Weights of a small mixture-of-experts language model, trained from scratch on English Wikipedia.
Experts: 80 bilinear neurons an expert, 2 picks a token, a softmax router.
Below are experts of layer 5 (counted from 0) of a mixture-of-experts language model. Rows are named router (the router's row for the expert) and show model dimensions 0-255. Each number is 128 + 24 x the weight over its row's rms, rounded and kept within 0 to 255.
After each expert's rows: "mostly gets" lists some tokens that are sent to it at least half of the time. This comes from a sample of Wikipedia text that the model never trained on.

# expert 27
router [ 95 157 109 130 119 110 158 106 154 111 156 159 131 114 163 159 201 173 135 108 165 120  99 142  97 154 148 128 135 104 115 165  91  85 108  82 108 136 141 121 126 120 125  91 104 132 126  92 105 150 135 145 136 120 127  94 155 138 123 115 143 150 132 132 120 148  89  89 176 163 157 127 124  89 142 144 141 166 165 163 137 129 108 111  93  97 147 147 154 127 161 109 138 124  78 138 100 126 123 144 136 110 110 111 126 132 144 177  96 115 151 117 113 120 133 123 113 103 112 131 146  73 108 118 113 114 154 158 162  84 152 167 153 118 148 139 159 124 113  94  93 126 150 140  86 145 167 138 173  99 117 103 163 133 124 121 143 122 117 122 126 123 141 139 120 160 145 120 145 120  83  90 108 165 159 104 153  79 116  90 134 138 148 116 100 161 173 131 141 130 127 159 119 110 146 136 131 120 121 106 120 157  98 179 159 104  89 133 125 111 157 131 120 120 103 182 114 138 139 109 142 165 170 147  97 153 122 105 106 130 105 148 125 140 137 140 145 127 121 104 162 111 107 107 127 108 152 146  96  76 108 119 105 105 102  86]
mostly gets: " or", " and", " especially"

# expert 9
router [ 97 152 151 119 135 106 110 101 157  96 108 159 106 126 129 131 102 105  98 174 133 150  87 132 120 155 138 128 137 188  83 100 120 110 160 155 142 104 148 117 127  82 161 185 120 123 136 153 128 173 134 166  96 146 145 137 115 138 144 143 114 121 129 112 115 152  85 114 113  89 120 145 101 170 146  95 103 100 121  96  82 114 138 112 126 120  97 146 134 124 115 104 131 149 153 110 116 127 163 116 135 106 141 105 132  98 136 132 145 109 133 167  84 180 110 107 150 144 115 114 122 145 192 141 146 133 138 111  88 154  81 118 105 133 132  98  87 148 115 151 162 100 108  97 105 143 122 177 144  80 112 136 135 111 148 124 121 106 133 133 173 171 121 128 139 125 143 113 142  73 113 133 126 166 107 160 135  95 128 148  77 112 147 128 105 161 123 174 119 136 140 141 131 117 171 133 131 119 151 120 115 153 104 136 155 119 142 138 107 102 128 120 169 100 162 113 109 116 159 135 159 151 101  78 143  91 107 114 138 137 102 138 124 141 107  99 118 145  85 153 121 129 120 138 151 108 150  77  95 137 113 101 136 140  83 172]
mostly gets: "it", " Tob", "oci", "ulf"

# expert 80
router [186 127 138 150  96 120 135 153 138 152 170 134  80 175 103 106 142 127 117  96 149 127 179 159 131 126 100 163 135 108 100 143 112  99 113 123 108 131 157 139 117  87  99 111 146 118 131 131 127 117 152 145  91 104 100 117 151 119 166 107 107 140 125 132 100 149 123 124 138 129 148 103 106 163 171 142 161 125  94 155 159 125 146 134 102 170  94 103 136 135 126 126 144 152  88 143 150 129 126 155  99 152 139 171 161 108 138 105 188 166 157 133 162 158 120 126 148 141 121 135 121 133 104 153 132 135 126  95 134 117  94 132 127  96  77 122 100 124 111 152 104 162 118 122 142 104 151 155 169 125 116 126 156 107 161 125  91  97 115 122 151 139 143 137 143 148  84 129 152 118 143 159 127 100 133 134 143 144 101  71 160 134 119 153 149 135 129 119 119 123 114  58 122 176 166 104 123 120  95 151 176 164 120 123 152 106 139  99 115 144 167 113 116 163 127 149 158 101 103 165 126 159 119  90  90 134 145 138 172 158 133 143 124 128 117 127 145 102 171 151 150  89 132 132 142 147 148  73 144 120 153 111 163 160 139 162]
mostly gets: " wrote", " saying", " gave", " stated", " called", " stating"

# expert 78
router [106  99 141 108 114 150 115 125 154 103 105 142 157 123 130  90  95  91 121 104  95  75 151 101 126 127 165 109  81 141  74 109 108  88 113 159 165 164 107 159 132  79 145 109 155 166 106 126 162 145 126 126 140 154 176 110 145 162  81 149 151 131 149 131 129 108 143 131 159 125 122 102 106 147 107 110  95 112  95 112 133  96  86 120 153 143 134 141 124 139 103 129 145 162 156  84  97 133 148  86 102 154 144 130 123 130 133 139 143 100 107  98 115 114 154  96 141 168 113 118 106 125 137 118 126 163 117 114 170 144 115 161 117 142 127 123 132 140 143 122 133 115  96 140 119 150  82 141 159 167 169 133  79 104 130 151 131 152 135 148 162 117 127 126  99 141 131 146 172 128 182 106 126  80 103 130 127 136 169 135 113 117 104 136 128 101 135 156 111 117 166 132 136 108  93 160 111 129 167 132 109 134 105  97 158 145 110 109 143 124 161 147 115 112 141 131 109 119 111 166 157 132  94 120  78 101  98 158 143 162 126  82  98 130 106 109 103 135 157 123 121 148 101 125 111  89 154  75 132 127 138 126 128 172 175  98]
mostly gets: " Clay", "ur", " Hard", "oom"

# expert 0
router [111 103 136 119 132 151 121 111 141 102 120 100 130 127  93 176 144 107 125 112 132  94 120 118  80 113 145 188 109 138 126 129 153  92 109 180 151 127 133 122 105 109  78 123 137 106 117 110 149 134 104 108 131 142 126 147 144 153 149 147 109 125  92 128 118 148 164 114 171 136 121  95 160 129 120 133 129 120 106  95 157 121 100 156 157 152 128 164 160 160 143 126 104 164 169  97 142 126 133  67 146 165  91 145 165 139 167 126  85 148 138 138 110 120 161 136  98 127 100  85 126 119 137 151 137 174 142 173 141 152 103 139 165 132 170 120 112  76 138 101 105 116  97 148 142  99 134 112 166 154  98 108 116 111 121 112 120 134 132 146 136 113 161  96 126 117 130 122 130 166 109 152 134 125  92 122 154 122 154  95  65 134 150 127 122 125 116 142 127 157 141  86 125 158  82  89 177 140 139  81  89 156 176  82 136 147  79 129 159 105 141 116 117 110  88 127 115 119 142 169 145 124 113 158 133 114 125 113 136 114 109 131 140 137  88 102 134  93 112 147 111 161 138 167 128 111 152 121 142 159  88 134 108 144 152 113]
mostly gets: "uk", "atin", " right", " Clay", "rong", "-R"

# expert 25
router [101  99 114 141 136 146 136 115 114 157 118 111 138 159 110  88 106 111 183  98 116  98 102  96 177 162 105 121  99 122 173 118 150 100 121 124 125 103 181 122 100 134 117 145 107 132 125 120 172  92  99 107  97 159 132 142 130 135 151 101  83 118 131 101 145 166 127 195 134 121  98  93  84 149 126 151 154 125 117  88 170 128 103 147 121 124 151 155 107 114 121 152 142  78 111 119 114 126 102 124  87 140 133 184 150 130 162 147 101 132 120 178 113 126 130  81  88 146 139  89 127 115 102 141 160 141 151 126 117 137 106 113 133 137 143 131 144  87 115 109 133 108 137  96 132  99 129 150 137 152 112 105 147  99 107 122 120 129 145 104 156 170 134  92 149 122 102 131 146  90 114 104 124 118 124 132 135  69 134 127 142  91 165 123 149 129 137 119 141  92 124 135 140 154 132 140  91 150 140 127 124  69 149 133 176 135 163 111 128 139 171  91 103 175 133 160 125 141 144 120 160 115 139 155  71 148 126 131 154 116 131 136 151 112  71 120 135 131  98 109 148 105 118 150  83 107 136 130 126 142  92 103 103 161 147 136]
mostly gets: "ase", " Type", " type", "FC", " assistant", " Natural"

# expert 55
router [159 130 188 142 134 160 155  74 129  99 123 164  95 131 117 101  95 107 110 132 169  97 103 165 160 119 131 128  88 128 120 134 115 139  91 158 126 151 121 144 117  86 112 114 130 124  99 130 162 132 137 101 146 149  98  93  96 184  91 159 107 102 113  98 146 132 145 122  96  82 172 132 160 147 173 148 115 130 147 131 163 130 150 128 129  82 130 136 144 103  95 141 136 162 112  78  82 106 156 138 171 144 147 104 121 113 143 133 118 126 134 113  88 154 117 125 106 166 118 141 120 147 140 109 145 128 121  90 130 169 156 106 138 155 120 135 128 139 140 138 128  96  89  90 111 108 121 139 135 125 150 143 144 133  91  92 164  91 150 163 107 132 144 162 128 148  83 115 135 117 159  65 113 132 111 158 155 152 140 156 118 142  67 117 110 154 140  90 126 115 108  91 108 116 114 138 119 107 127 112 180 133 120  96  93  91  85 108 120 145 142 167 155 128 157  95 122 152 107 115  94 113 116 115 133 110 110 154 138  89 150 154 115 139 124 100 129 128 118 105  87 115 116  96 127 132 136 145  94 124 127 134  94 144 130 103]
mostly gets: "ibliography", "|---|---|\n", "Biography", " Song", "History", "Production"

# expert 22
router [148 135 122 131 117 126 141 142 106 119  91 146 133  96 120 122 107 129  85  85 138  95 120 102  97 163 113 148 129 136 112 168 111 124 133  80  99 123 142 125 126 149 140 123  97 122 112 139 131 173 130 151 141 130 154 181 119 139 129  99 153 108 112 144  92 147 106 118 127 149 106 194 122 158 131 114 150 100 106 118 149 131 141 165 135 160 153 142 163 166  97 152 156 152 147 146 113 145 103 101 137 144 147 135 106 123 103 120 130 143  96 154 114 130 144 142 130 117 138 185 136  91 130 119 105 121 123 140 119 153 120 107 127 103 156 113 134 123 183 146 127 154  79 123 129 103 141 180  98  87 157 143 173 158 118 158  89 130  88  96 114 138  98  97 159 157 144 172 105 115 150 105 155 145 156 129 119 129 159 132 158 174 102 139 134 125 125 134 109 155 161 133 121 143 161 153 145 158 153 114 118 159  81 116 154 111 155 164 174  94 132 138 143 108 150 124 157 112 128  94 140 152 106  92 113 115 168 122 111 180  93 114 131 168 161 162 117 117 174 129 153 162  81 173 156 148 148 156 136 121 142 129 152 114 173 130]
mostly gets: " before", " During", " during", "During", " fifth", "econd"

# expert 85
router [141 184 132 119 123 125 118 103 133 148 102 127 127 122 156 101  93 126 149 159 152  90 155 147 146 159 130  95 110 128 131 162  97 157 145  91 113  79 114 138  97 117 116 117 116 161  99 157 114 130 147 134 121 173 134 177  83  97 135 171 136 150 136 151 146  84  97 112 147 156 147 145 168 124 146 120 144 115  95 106 147 178 151 126 153  98 105  99  70 167 101 112 150 130 134 100 146  82 152 148 113 134 171 147  80 114  95 137 120 178 169 106  83  82 105 134 112 162 145 167 106 112  96 118 121 134 141 137 152 122 124 118 122 125 122 110 148 110 135 123 107 135  97 132 110 128 100 143 107 115  95 141 137 140  93 143 113 116 132 137 121 141  92 119 171 109 145 142 133 116 122 106 167 180 145 152 128 144 137 137 119 164 108 129 165 134 101 141 128 175 123 151 129 156 106 152 124 124 100 139  77 141  99 166 140 141 117 151 153 131 145 121 118 135 104 112 161 122 133 112  96 150 110 145 113 137 121 159 109 106 136 158 109 117  88 121 153  92 167 131 182 151 148 109 126 163 145 111 137 147 126  78  86 139 167  94]
mostly gets: " television", " Film", "-year", " Billboard", " BBC", " NHL"

# expert 37
router [103 125 116 107 171 129 103 116 146  87 150 147 145 143 141 115 120  93 141 149 133 123 105 147 116 141 129 166  85 155  92 110 173  95 132 159 137  81  99 137 128 101  94 121 151  95 179 118  90 160 125 175 146 131 146 142 113 172 153 143 112 109 100 138 154 125 153 113 153  89 102 131 117 146 157 168 122  84 102 105 134 102 142 143 158 139 145 153 151 109 130 126 140 149 151 127 161 128 146 114 106 120 116 132 125 126 166 103  89 129 170 161 118 153  96 151 146 168  91 127  92 154 180 135 159 165 121 185 110 147 109 148 112 137 148 146  91 161  88 109 140  96  91 131 146 109 112 133 136 124 150  98 124  89 150 116 167 110 150 132 158 106  84 137 163 105 108 159 180 146 135  89 147 121 122 102 155 143 131 112  96 131 108 109  85 142 161 139 123 124 165 135 166 125 103 123 153 141 160 165 107 134 143 122 117 159 105 121 131 155 132 154 131 147 143  95 120 134 134 192 137 121 142 118 120 115  94 155 102 131 143 103 125 169  79 138 117 113 121 127 120 116 117 135 145  86 150 154 109 114 101 115 108 139 121 169]
mostly gets: "pre", "for", "Pre", "re", "Un", "per"

# expert 2
router [180  89  87 120 125 114 121 117 101 144 126 115 129 167 106 138 150 135 153 118 161 117 157 169 102 165 148 173 113  91 116 110 166 104 124  90 112  98 131 118 117 117 116 145 143 115 196  81 159  81 150 122 138 113 121 110 126  91 128 146 153 113  92 155 138 125 101  57 117 156  97 116  96  91 151  97 175 119 134  98 147 157 132 132 111 161 139  89  83 145 100 116 166 141 144 123 143 102 150 160 152 160 135 132 148 111 101 105 170 154 146 106 137 119 148 142 114 107 147 118 146 119 150 120  94 136 122 132 141  79 133  92 133 163 104 177 107 133 134 112  77 160  98 133  73 134 127 121 168 129 134 147 122 142 113 135 125 117 143 136 120 146 147 149  99 126 100 131 126  99 124  90 126  94 159 104 159 107 138 156 143 139 135 164 119  82 124 131 115  98 118 139 127 167  89 152 109 137 128 150 159 105 115 157 145  98 149 120 159 159 137 158 139 141  90 105 170  86 122 127 152 130 120  83 122 121 120 141 112 106 146 118 116 137 116 131 157 143 137 111 151 108 132 151 110 113 121 116 161 155 150 158 167 110 149  96]
mostly gets: " age", " Arthropoda", " Starring", " playing", " fight", " serving"

# expert 109
router [103 101 145 151 138 172 113 142 137 147  96 100 176 143 108 164 116  93 166  95 141 109 123 111 131  83 122 159  98  71 152 118 110 116 142 141 117 123 156 100 153 141 164 148 140  78  95  91 141 103 126 116 119 117 114 134 114 151 157 142 145 132 107 120 114 168  91 131 123 116 148 136 102 155  70 123 137 166 105 103 154 101 121 126 155 173 176 119 101 131 122 129 127  94 170 155 151 132 113 120 184 178 150 152 130  92 136 109 153 156 128 126 151 100 118 145 130 124 129  88 158 160 162  93 105 156 110  90 114 133 153 114  86 125 161 109 142 122 136 142 113 146 135 175 163 116 144 163  98 132 136 149 100 104 140 118 102 132 109 101 103 103 143 148 140 128 113  91  96 100 172 138 167 121  85 116  95 118 161 163  85 114 146 126 161 114 126 111  82  91 110 153 131 132 136 121 114 157 127 106 159 134 137 125 135 144 140 104 133 106 131  96  95 150 126 149 140 134  97 144 122  99  85 117  88 155 125 131 114  93 109 110 145 114 111  96 139 144 120 161 118 142 122 152 179 129 111 151 156  96 134 130 127 100 164 136]
mostly gets: " JPL", " Spacewatch", " Chevrolet", " Motors", " LINEAR", " Arena"

# expert 75
router [136 141 114 141 156 164 144 128 157  87 112 148 131 123 133 165 132 117 116 131 142 145  84 129 102  93 153 136 155 166 148 145 129 143  86 106 123 157 137 143 176 140 169 144 143 130 154 110  92 127 112 177 106 112 135 109 159 137 138 132 128  94 121 157 169  98 160 136 129 103 123 128 120 158 115 117  93 133 120 168 122 117 114 183 167 111  75 139 157  97 133 164 134 130 167 122 140  92 152 111 158 114 125  85 101 170 141 107 117  91 147 151  79 182 110 137 143 141 125 156 124 108 138 118 128 141 180 140 108 130 133 130 111 169 127 130 157 145 131 137 122 160 130 179 147 114  87 146 112 112 149 131 128 146 147 103 131 128 137 140 141 119 143 123 133  87 158 113 147 133 100 135 119 105 144 103 113 127 144 146 161 120 155  97 104 118 138  91 146 102 124 110 179 104 111 157 166 104 122 132  93 170 123 167 149 122 137 108 163 143 108 157 135 145  98 108  96  91 132 183 103 109 145 116 131 123 117  89 114  88  97 132  95 122 153 125  82  91 119 116 155 100 124 104 147 127 121 170 115 148 163 132  87 192 153 144]
mostly gets: " end", " ind", " ann", " dec", " End", " Ind"

# expert 91
router [191 140 133 139 145  83 132 129 105 114 129 135 101 128 166 124 120 151  93 108 143 117 134 188 149 166 127  96 145 131  93 154  87 143 162 106 169 105 158 139 133 147 127 126 160 137 150 122 119 138 183 149 174 124  92  95  97  98 141  84 118  99 135 159 135 120  98 135 178 119 146 126 144 126 119 147 145 133 135 183  97 128 147  89  96 139  95 123 113 111 103 136 117 123 159 136 166 155 116 130 119 109 130 105 124 116 104 115 151 128 159 142 162 127  99 138 149 121  98 118  98  70 147 113  95 137 113 144 157 138 163  89 152 119  86 170 121 162 168 107 123 150  99 116 175 157 149 115 126 142 141 170 159 128 148 164 131 124 123 108 142 138 155 120 122 138 141 116 118 117 106 145 128 163 136  87 124 118 145 134 170 109 150 142 162 112 102 135 132  97 154  85 131 126  80 154 121 141 118 170 111 151  86 145 137 100 100  91 147 139 153 155 115 155 130 138 154 120 127 107 121 137 134  77 119 151 133  73 108 147 102  81 108 122 126 140 109 159 110  84 144 147 114 102 131 173  91 138 135 115 156 130 131 155 130 139]
mostly gets: " became", " become", " becoming", " died", " becomes", " considered"

# expert 41
router [187 144 117 114 149 136 136 137 134 141 179 153 125 149 182 143 154 119 120 104 161 146 120 111 118 171 114 149 166 168 151 146 125  95  95 102 122 169 140 101 119 111 102 128 105 109 110 140  89 127 158 112 128  98 146 139 157 123 150 102 160 118 119  95 146 160 133 103 154 150 151 145 136 136 108 106 120 154 161 143 140  92 161 126 112 107 160 148 133 166 118 150 160 100  81 104 149 112 129 145  73 121 117 149 103 126 152 122 135 102 110 131 124 135 138 105 111 138  93 163  82 119 128 132 160 119 184 158 131 112 140 108 160 113 156 100 108  98 135 115 139 106 129 137 142 142 117 119 114 130 168 114 158 122  89  77 138  93 131  95 131 161  90 110 118 156 135 134 125 141 138 115 106  84 167 120 123 138 157 126 130 146 128 113 119 106 136  93 147 117 168  92 105 173 155 127 143 115 115 151  74 176 140 127 145  95 167 122 151 154 107 110 110 113 159 152 106 148 108  95 127 146 136  88 147 161 151 116  81 118  82 144 112 142 174 150 162 157 127 128 151  95 120 145 176 131 150 158  95 116 138 105 155  85 123 129]
mostly gets: " while", " However", " but", " because", " although", " While"

# expert 81
router [125 145 113 158 150 123 123 124 148  82  96 109 137 162 139 130 123 122  97 172 107 131 157  97 158 156 129  93 158 114 167 137 109 143 138 119 138 101 126 133 118 176 143 107 119 155 130 140  95 107  97 158 143 156  97 162 119 109 180 141 100 138 108 141 133 131 144 110 113 124 110 136  96 140 138  79 173 136 127 104 109 118  97 105 107 117 145 134 159 129 125 141 105 106 151 134 156  95  85 100 104 129 123 139 111 118 147 147 102  88 162 121 129 104 108 113 131 153 109 161  82 134 133 153 161 127 164  99  90 123 130 102 118 154 161 151  69 117  88 114 101 121 132 149 152 104 114 124 105 114 156 109 110  94 124 100 131 165 144 144 127 148 156  96 174 108 119 147 172  92  91 120 125 138 120 139 159 130 131 173  91  98 158 108  96 113 140 163 151 122 115 121 123 182 108 165  92  93 133 142  88 128 172 154 150 109 128 148 120 128 185 137 144 135  99 160  92 120 103 144 138 151 174 124 125 135  90  84 109 124 111 187 103 113 143 112 108 124  99 109 142 125 143 130 103 107 106 109 130 161  93 110 103 117 154 162]
mostly gets: "-A", "-se", "eh", "be", "-E", ".S"

# expert 99
router [ 84 166 182 109 145 155 137 153 118 155  97 118 169 114 115 147 153 103 126 119 107 122 106 130 117 137 107 128 132 113 136 104  79 126  94 121 121 142  82  96  94 116 101 173 122 135  85 114 118 137  91 114 170 116 150  76 103 111 132 151 121 144 130 116 130 169 122 136  77 159 118  96 121  88 110 122  81 126 128  94 106  88  66  94  94 108 169 154 108 117 108 147 156 141 160 120 113 153 155  76 119 148 120  92 133 130  77 164 122 108 122 115 127 114 159 109 102 153 142 112 122 155 138 146 149 159 112 105  99 124 109 122 122 121 159 109 148 118 127 101 136 158 110 128 105 127 155 136 144 142 169  84 127 154  91  97 136 125 183  76 133 149 157 130 107 132 105 131  76 109 139 124 113 111 125 113 105 138 120 132 121 129 120 127 140  98 169 127 168 109  97 139 143 122 143 107 106 143 118 133 155 117 125  86 153  97 135 177 124 154 102 120 153 101 138  94 166 136 154 117 154 153 142 127 145  91 145 151 149 124  76 134 131 168 119 172 144  94 128 147 109 148 134 143 103 109 159 135 160 136 130 123 141 163 147 116]
mostly gets: " great", " broad", "Best", " good", " hard", " deep"

# expert 96
router [120 131 143 107 120 158 124 154 129 144 119 123 144 111 129 189 117 126 179 116 142 123 120 129  87 103 180 124 145 125 144 133 177 104 125 175 126 139 113 114 154 135 158 127 162 107 122 119 114  98  97 153 136 102 107 127 156 132 148 163 101 123 112  98 163 155 119 159 112 137  80 101 153 120 102 125 119 160 144  97 175 161 127 155 119 132 148 132 118 151 109 176  68  89 143  97 121 138  99 128 122 137 146 158 119 109 108 143 100  96 132  96 134 113 137 137 138  99 158 145 132 102 106  95 132 121 144 115  80 135 142 141 149 126 172 120 156 143 148 104 124 169 127 105 166 102 128 151  73 113 109 118 121 170 134 150 156 145 103 136  74 106 186 125 144 125 161 102  99 123  98 154 154 145  97 135 108 101 134 113 147 123 144 124 137 122 155 117 145 110 130 140 156 130 165 103 130 160  79 118  90 125 101  97 119 134 113 157 126  92 146 162 147 151 126 148 115 148 125 136  98 139 171 135 107 149 111 155 177 104 126 164 182 150  94 108 111 154 151 128 140 115 149 139 161 151 115 148 120 143  79 137  71 109 168 130]
mostly gets: "\"", "]", " Square", "”", " Dod", " Steel"

# expert 70
router [130  95 163 163 104 147 145 157  87 137 156  87 144  88 108 110 137 147  97 164 107  91  93 172 105 142 137  96 121  97 161  95 109 166 148  95 126 127 132 107 126 126 139 135 150 125 129 134 132 119 105  80 123 122 143 177 115 146  89 117 139 103 135 151  99 130  94 154 144  75 114  95 123 126 120 162  86 138 127 124 127  97 108 116 127  99 136 133 120 146 120 128 112 133 138 107 123 128 122 117 158 120 153 113 118 120  82 101 144 144 153 105 136 139 115 139  84 116 130 108 146 163 128 158 100 113 122 148 115 152 116 149 116 130 109 119  96 178  87 121 122 172 114 158 102 125 169 163 117 141 112  78 170 160 137 148 123 122 127 139 149 105 158 115 122 118 119 127 120 128 175  84  94 142 173 126 101 108 102 168 142 153 144 134 119 106  79 147 137 167 117 147 145 143 117 134  87 175 161 141 138 127 117 178  84 114 153 139  99 138 152  94 131 121 121 109 155 148  81 117 103 116 154 143 111  99 166 128 125  78 153 170 157 114 103 132 159  99 154 139  98 155 153 124 154  99 116 160 151 150 155 151 156 112 130  92]
mostly gets: " Votes", "|---|---|---|---|\n", "|---|---|---|---|---|---|---|\n", " Total", "|---|---|---|---|---|\n", " Pts"

# expert 64
router [144 133 136 113 102 119 157  55 175 137 106 108 105 147 106 140  93 157 127 150 113 188 142 140 163 113  91 183 135 106 152 112 146 154 160 135 128 130  89 135 153  92 116 104 150 136 122 138 125 121 113 107 120 137 177 139 103 170  96 163 120 136 164 105 145  88 101 126 121 124 175 118 138 145 106 135 116 107 126  97 157 120 139 105 158 186  83 107 122 131 103 104  98 106 140 141 118 141 137 172 123 170 129 174 119  98 135  97 152 164 132 107 113 167 108 120  74 128  97 111  80 113 148 106 140  96 111 128 127 133  94 124 115 184 122 159 117  87 135 139  99 110 137 144 169 128 155 142  79 138  87 146  88 142 136 105 167 144 138 106 120 158 125 154 127 112 100 138 141 154 133 165 136 125 101 119 109 171 127 163 101 109 126 124 117 159 121 147  89 107 123 127 122 124 138  76 120 108 154 108 149 120  94  99  95 113 118 133 167 133 116 140 123 120 109 148 120 108 119 124  94 124  93 151  87 152 132 137 110 128 163 124 144 105 153 108  92 115 132 152 131 108 138 134  87 125 135  94 114 160 118 117 109 150 117  96]
mostly gets: " Squadron", " Regiment", " Championship", " Championships", " Corporation", " Railroad"

# expert 11
router [192 164 109  96 121 134 124 115 119 124 112 103 127 168 125 140 146 142 148  82 146  98 151  75  99 144 148 101 130 127 121 154 122 136 119 159 127  95 123 124 121 131 138 106 133 133 153 121  97 126 131 117 120 104 127 103 106 105 170 123 137 107  80 103  98 155 114 129  99 124  94  81 140 114 170 151 174  78 130 143 169  78 124 133 118 174 122 142 144 119 121 103 112 125 121 150 119 152 104 186 125 121 120 133 166 140 118 164 127 123 140 132 179 138 141 110  98 136 176 164 169 101 131 110 120 151 145 142 133 122 123  98 151 139 132 155  92 119 136 137  78 142 143 143  59 148 171 119 148 160 143 113 167 100 167 137 132 139 135 100 154 149  92  97 121 115 114 138  96 142 163 120 118  86 161 119 126  87 163 131 126 137 126  82 154 149 110  74 151 136 164  95 135 145 148 151 135 140 144 104 155 116  97 149 131 115 145 122 114 122 173 136 133 144 159 107 125 112 131 108 172 157 118 136 103  98  97  94  98 146 147 132 130 163 168 141 145 111 159 148 152 120 141 118  97 167 151 145 128 128 132 143 160  84 116 124]
mostly gets: " between", " regarding", " of"

# expert 102
router [185 122 122 138 101 110 104  47 145 162 116 158  75 156 118 121 159 147 124 151 165 156 143 133 139 177 134 158 160 148 159 114 163 116 110 148  98 141 101 133 100 108 151  91 117  91 144 155 132  95 158 127 130 141 104 163 111 128 114 146 123 120 100 115 157 100 117  93 125 126 132 118 142 100 176  94 142 126 121 111 124 137 138 131 163 152 103  87 127 105  81  90 157 111 113  98  96 132 139 147 136  82  88 126 128 102 156 129 133 140 100 142 121 131  97 145  99 152 128 107 153 138 185 124 136  96 156 155 182 130 112 129 122 140 141 158 133  92 150 127  70 142 169 136  69 138 147 100 136 145 152  98  80 159 133 117 155 114 162  98 132 168  92 139 143 142 109 113 129 143 128 133 122 102 165 150 127 137 157 128 145 118 114  86 114  96 110 111 127 144  98 138 151 129  98 155 122 101 106 120 126 136 130 150 110 138 107  98 164 164 137 121 128 121 130 162 140 147 113 130 117 160 148 133 124  91 124 124 114  91 140 167  92 118 123 104 104 100 146 139 141 118 155 101 122 161 153 177 105 107  91 120 143 108 135 101]
mostly gets: " relationship", " way", " role", " presence", " death", " idea"

# expert 35
router [121 110 141  90 143 124 120 160 169 134 114 109 134 120 127 156 155 118 136  91 153 143  96 125 152 175 138 100 129 126 145 117 136 160 135 130 145 139 168 132 133 135 103 115 126 153 119 144 108  76 130 143 101 181 164 116 121 159 131 123 135 141 168 128 127  96 150 170 119 167 132 101 120 158 148 105 152 112 125 118 133 170 140  82 127 140 155 137 136 119 116 104 140 132  92 165 103 120 116 103 152 121 180 119 120 118 100 157 128 104 126 125 151 107 147 145 135 114 148 148 144 169 144 110 181 155  89 155 170 148 166 152 100 159 152 131 112 104 131 115  68 103 160 164 144 112 131 118 128 143 113 122 106 120 109 154 145 107 132 127 153  96 156 149 109 154 124 114 121 146  98 122 132 116 111 135 128 170 102 158 117 140 102 140 154 167 142 140 116 116 154  92 166 138 163  81  98 109 124 122 106  87 163  94 125 105 127 115 105 175  77 106 143 108  91 186  72 166 119 133  79 107 169 121 133 161 100 137 156 131 147 130 161 121 160 120 113 145 105 129 165 140 147 109 131  97  88 140 116 170 167 120 138  83 125 127]
mostly gets: "ensis", "atus", "idae", "orus", "ella", "osa"

# expert 31
router [133  92 131 135 160 168 140 142 158 131 125 122 137 111 179 114  95 131 110 132 145 123 136 111 191 112 128  93 105 156 123 135 132  90 149 136 136 133 135 117 160 130  75 133 107 132  94 148  96 144 143 140 155 172 152 133 100 132 111  89 127 177 106 201 132 139 134 138 116 156 131 147 111 140 105  92  97 161  90 127 109 110 132 113 173 126 143 115 149 103 131 167 110 122 157 110 114 118 119 110 100 106 161 104 142 122  93 124 136  86 150 105 122 154  96 104 157 110 122 138 111 130 117  83 131 167 125 125 112 130 156 159 103 111 173 136  90 165 107 119 155 122 132 154 148 133  97  75  85 105 118  87 119 120 134 113 119 169 161 127 108 131 113 114 112 105 154 176 120 140 101  96 156 134 122 138 168 136 153 126 106 120 122  85 140 161 143 104 176 132 151 154 134 113 120 173 109 159 101 123 130 115 143 131 170 108 119 135 149 142 155 135 162 151 156 118 121 110 155 140  98 162 146  84  96 132 107 180 106 130 105 115  95 138 136 140  70 140 128 146 134 103  98 142 140 123  93 159 102 159 116 124  87 167 120 124]
mostly gets: "...", " Shah", "my", " III", " my", "-I"

# expert 74
router [180 158 130  83  98  84 119 116 119 112 165 173 139 123 142 115 171 121 119  98 166 169 140 109  92 136 167 143 144 113  89 154 146 133 105 136 126 114 153 148 141 138 135 149 132 117 112 113  95 104 176 155 117 159 135 148 149 135 112 109 174 139 104 154 120 167  97 148 133 108 114 159 150 100 131 186 154 105 144 184 154  81 139 120 119 113 155 161 161 117 126  89 125 102  75 152 137 144 119 172 136 105 112 122 148 107 118 140 141 155 135 125 171  80 159 154 140 130 128 187 131  75 165 131 151 160 114 150 129  92 111 114 161 104 138 164 110 125 129 121  91  92 119  94 134 127 158 106  96 139 134  93 146 109 152 130 123 116 109  93 165 107 133 139 140 143 108 111 122 146 143  81 131 131 147  68 110 108 120 136 135 173 106 117 102 127 111 125 136 134 141  91  99 145 110 106 137 162 124 136 141 180 102 124 143 151 131 122 128  85 150 149 122 160 154 142 136  92 126 143 150 115 150 148 119 105 109 162 151 171 126 150 136 129 111 127 156 143 131 171 144 133 100  94 106 126 101 137 143 114 129 155 146 109 118 146]
mostly gets: " alongside", " using", " upon", " by", " from", " about"

# expert 71
router [131 147 123 109 135 116 124 116 133 108 119 179  85 139 106 101 148 175 146 120 134 122  95  83 120  94 101 134 147 139 111  96 113 148 152  99 149 110 108 132 152 112 107 111 101 104 157  99 139 108  89 159 151 106  99 115 137 167 153  95  91 152  97 118 134 115 153 128 127  97 120 102 123  91 139 134 106  79 127 104 142 102 127 118 126 144 106 141 156  93 118 127 155 131 189 166 177 155 164 158 118  94 128 128 142  83 167 162 102 157 122 149 113 156 163 114 109 148  80 103 148 139 162 124 154 134 174 147 175 141  97  87 149 135 141 190  99  93 186 114 135 106 106 112  86  98  99 125 171 155 105 133 122 131 136 124 174  78 171 128 152 133  79 115 108 139 106 106  98 145 139 151 133 128 110 111 138 112 117 156 119 107 140 101 110 100 126  92 151  99 135 168 119 105 114 127 130 117 158 117 149 129 143 138 135 140 118 124 158 141 123 161 147 140 168 162 118 116 135 113 144 149 137 166 135 127 118 120 127 102 137 132 141 111 160 122  83 130 117 120 168 113 117 122 139 173 149 163 153 134 152 121 154 112 142 123]
mostly gets: " Website", " List", " Born", " Died", " www", " Occupation"